{
  "num_hidden_layers": 8,
  "hidden_size": 384,
  "n_experts": 64,
  "experts_per_token": 4,
  "d_expert": 160,
  "d_shared_expert": 0,
  "hidden_act": "gelu",
  "moe_layers": [0, 2, 4, 6],
  "router_score": "softmax",
  "normalize_top_k": false,
  "routed_scale": 4.0,
  "balance_loss": 0.014,
  "balance_bias": false,
  "router_z_loss": 0.0001,
  "init_std_router": 0.0135,
  "lr_router": 0.000682,
  "vocab_size": 26891,
  "norm": "rmsnorm",
  "norm_eps": 1e-07,
  "tie_word_embeddings": false,
  "optimizer": "adamw",
  "learning_rate": 0.000839,
  "beta1": 0.95,
  "beta2": 0.99,
  "batch_tokens": [32768, 65536, 98304],
  "max_seq_len": 2048,
  "train_tokens": 650400000,
  "max_steps": 10239,
  "dataset": "wikipedia_en"
}
Below are experts of layer 2 (counted from 0) of a mixture-of-experts language model. Rows are named router (the router's row for the expert) and show model dimensions 128-255. Each number is 500 + 50 x the weight over its row's rms, rounded and kept within 0 to 999. Numbers have three digits each.
Before each expert's rows: "comes before" lists some tokens at least twice as common just after its tokens as in all text. This comes from a sample of Wikipedia text that the model never trained on. Tokens count by the router's weight.

# expert 20
comes before: "\n\n", " The", "\n", "\"", " He", " In "
router:467444404439489530541554505463523513573480644540518515515450488478473515505398479555553539408474495453463509525488529524444549443508491491521504488586437503536537478544410450540503521552487543492446439497480511613475561473473585433559485501549551560541396543607575470640524478461497578512518444533474514517575456419527480458609543525567539522482538384528527621541498624503596432482504

# expert 38
comes before: "2", "1", "25", "6", "4", "3"
router:473475463499547632483484495541400551525494554485600503526477528392508453530481481434535529425579540526509585545394503484435444475432512556467416457469552554555597522443454458506449503541543543512473447464431488574461584420444577513537483506576560557534531522541524504640474490564412471511489516549525488465505474413534443460455528480612504525477504419511522494578517567492582497498512

# expert 29
comes before: ", ", " | ", ".", "′", "–", "th"
router:462544466429537650427439513500453465596444649513499517555508447515517506498490468498517543444575559426492482511385557419483461503486501496506411437513459445423457551549458483506511587548501623506454488508598468544501554396557514439564541481497575502553576506524549477630500554488483518499503532516482511468499470414552477466600481528587532466469482422516505491516514533470521500487562

# expert 59
comes before: "1", "2", "3", "0", "4", "5"
router:450419406528546619488463480518432531555512591517551513478475524442553530522530526502545455590548501417515494561475490536558448455455522499512433435436541529531538591520457576511472527501584606520510486453505454498489559528506542499588488521557583578607593580570550504496512513464484646507550421528561539454463447422444482450517513483520522513503525436517517500529566558520565427472480

# expert 30
comes before: "0", "1", "2", "3", "4", "5"
router:458492472512512612466487559511533473513499647579517475513458505452488525475554493452552511525503544521526500542324459497485437459440580454561484469449551521524532542500454535500439486608559586536499502469457513509488541530506524472530478526553520489529525486540526536600521596411457564381623426592531583432486484409471473432535563527501516454539474422482541463506510577482613473481546

# expert 45
comes before: "\n", "1", "\n\n", "2", "00", "3"
router:481431446494577625556493540528438490568504658502540580439446499496550480569451499565439521532410511489502470432513501490533454492463541468467447416561543562527355498498483535421505577466558588453450481448463608604552548487446621487495496415510501529518486480482497534556409428492441556527557397524537450492481475452506458510455500482417549502522620398494467447551483527506648514620486

# expert 17
comes before: "-", "| ", "- ", "|", "\n\n", "- List of"
router:448497377487486505455516451502508540549486580471629506471484442470557561539467415522508550483497474494522546483410486455497402444462550507479500433530429566496558493546481516505513589517555603518461490491500507558455507466521499475588495561544485572594491499567504521612507543474481634476519476508498504463506408401479513431520537501587463470502425407468566441515574607507493496523541

# expert 50
comes before: "2", "1", "3", "4", "6", "5"
router:475552394486519600439515600457466476567495595469565594570560485474581529507509516474512547487472559463523455540342514503547503460493547527549500490417487552563581565503499493470403537548507566486450439456497475598470537412464541489555501470550497557580442482542488493686487441528535523512471496488545548447480468434565532408495427508589463514523519408499538456524536587483620524453473

# expert 7
comes before: "\n", "\n\n", " MP", "0", "3", " ·"
router:430481464430520495394548479452491586562518621511577499552526484478509538506490458540521607512482514494470472454424509388497413440449495507481524400450450563540520403534450498514477536610596579475497421472473548594455539504541531476586553525522542600549460514601529500666492447459455576514545496515485497435491414478438488430480517499570488521462528446476539532509536595543586479462492

# expert 18
comes before: "| ", "|", "-", "- ", "The", "  -"
router:425521358470501552469506498506492495573519632445577522545485450482499561516418410488490581528513491465487513496416509480520471430462507483459475453549517478543556508527539508487530543527544605533444413471503509574456522404533540433562515499516452552561472525607527509586494517510494556462509489514492504479555479381522468406513498507600542501508531442469550484537579671502470499497519

# expert 16
comes before: "\n", " of", " and", ":", " of the", "ed"
router:436430466443534541464512531467434446509531590501552472543530495479478459562461550491531500469528601444469483590443493493499477438409522495536469423443482457568520479500425511474473558575546537504526464449532528572421550471402619481546518525521501483575400567566553506647485565455482534473521475578513499536465393437494443459534563469548584564496527437455500537523562527534589466509554

# expert 25
comes before: " | ", ".", ",", "–", " |", "; "
router:473511438410549667448505508527426466509579626555512514589527501471485470560482475435550485503602613416447481470457422500418399438446590530562410435500430452478467528535410559532479521492561583521503500446482491503469560424508589511580528524499553502532540481562538467609481492506454568533503451476480535464492474460523521467518552521500535461523463465440481460516550539463527468472553

# expert 27
comes before: " | ", " | +", " | −", "a", "i", "; "
router:468525430438502583493562501508451491583497589487590512596547453483532495457440539461514584460521633457508572475407555477486436449512534556488434504447480465494537509566521497512499497446537602530530458493501420585450534430533605501493530450538497567632437472513419503567424464461469515495541478543562474447456460444527520492566439524558486489485528380520531525539569613449615481509431

# expert 28
comes before: "–", ")", ".", " | ", " |", ")."
router:423565422422509653479477518505421463571505663477551498555469464496469512526470528469490560502492601530438577524421490486481465460441549512493477398549466486508536517505432418506543492562489565461472436472483589589449556352474571452528525517539492517514447472536500491623568518507480587519507513454454522467520472416535442513503525524574556504539432452462495457523525567422570516460513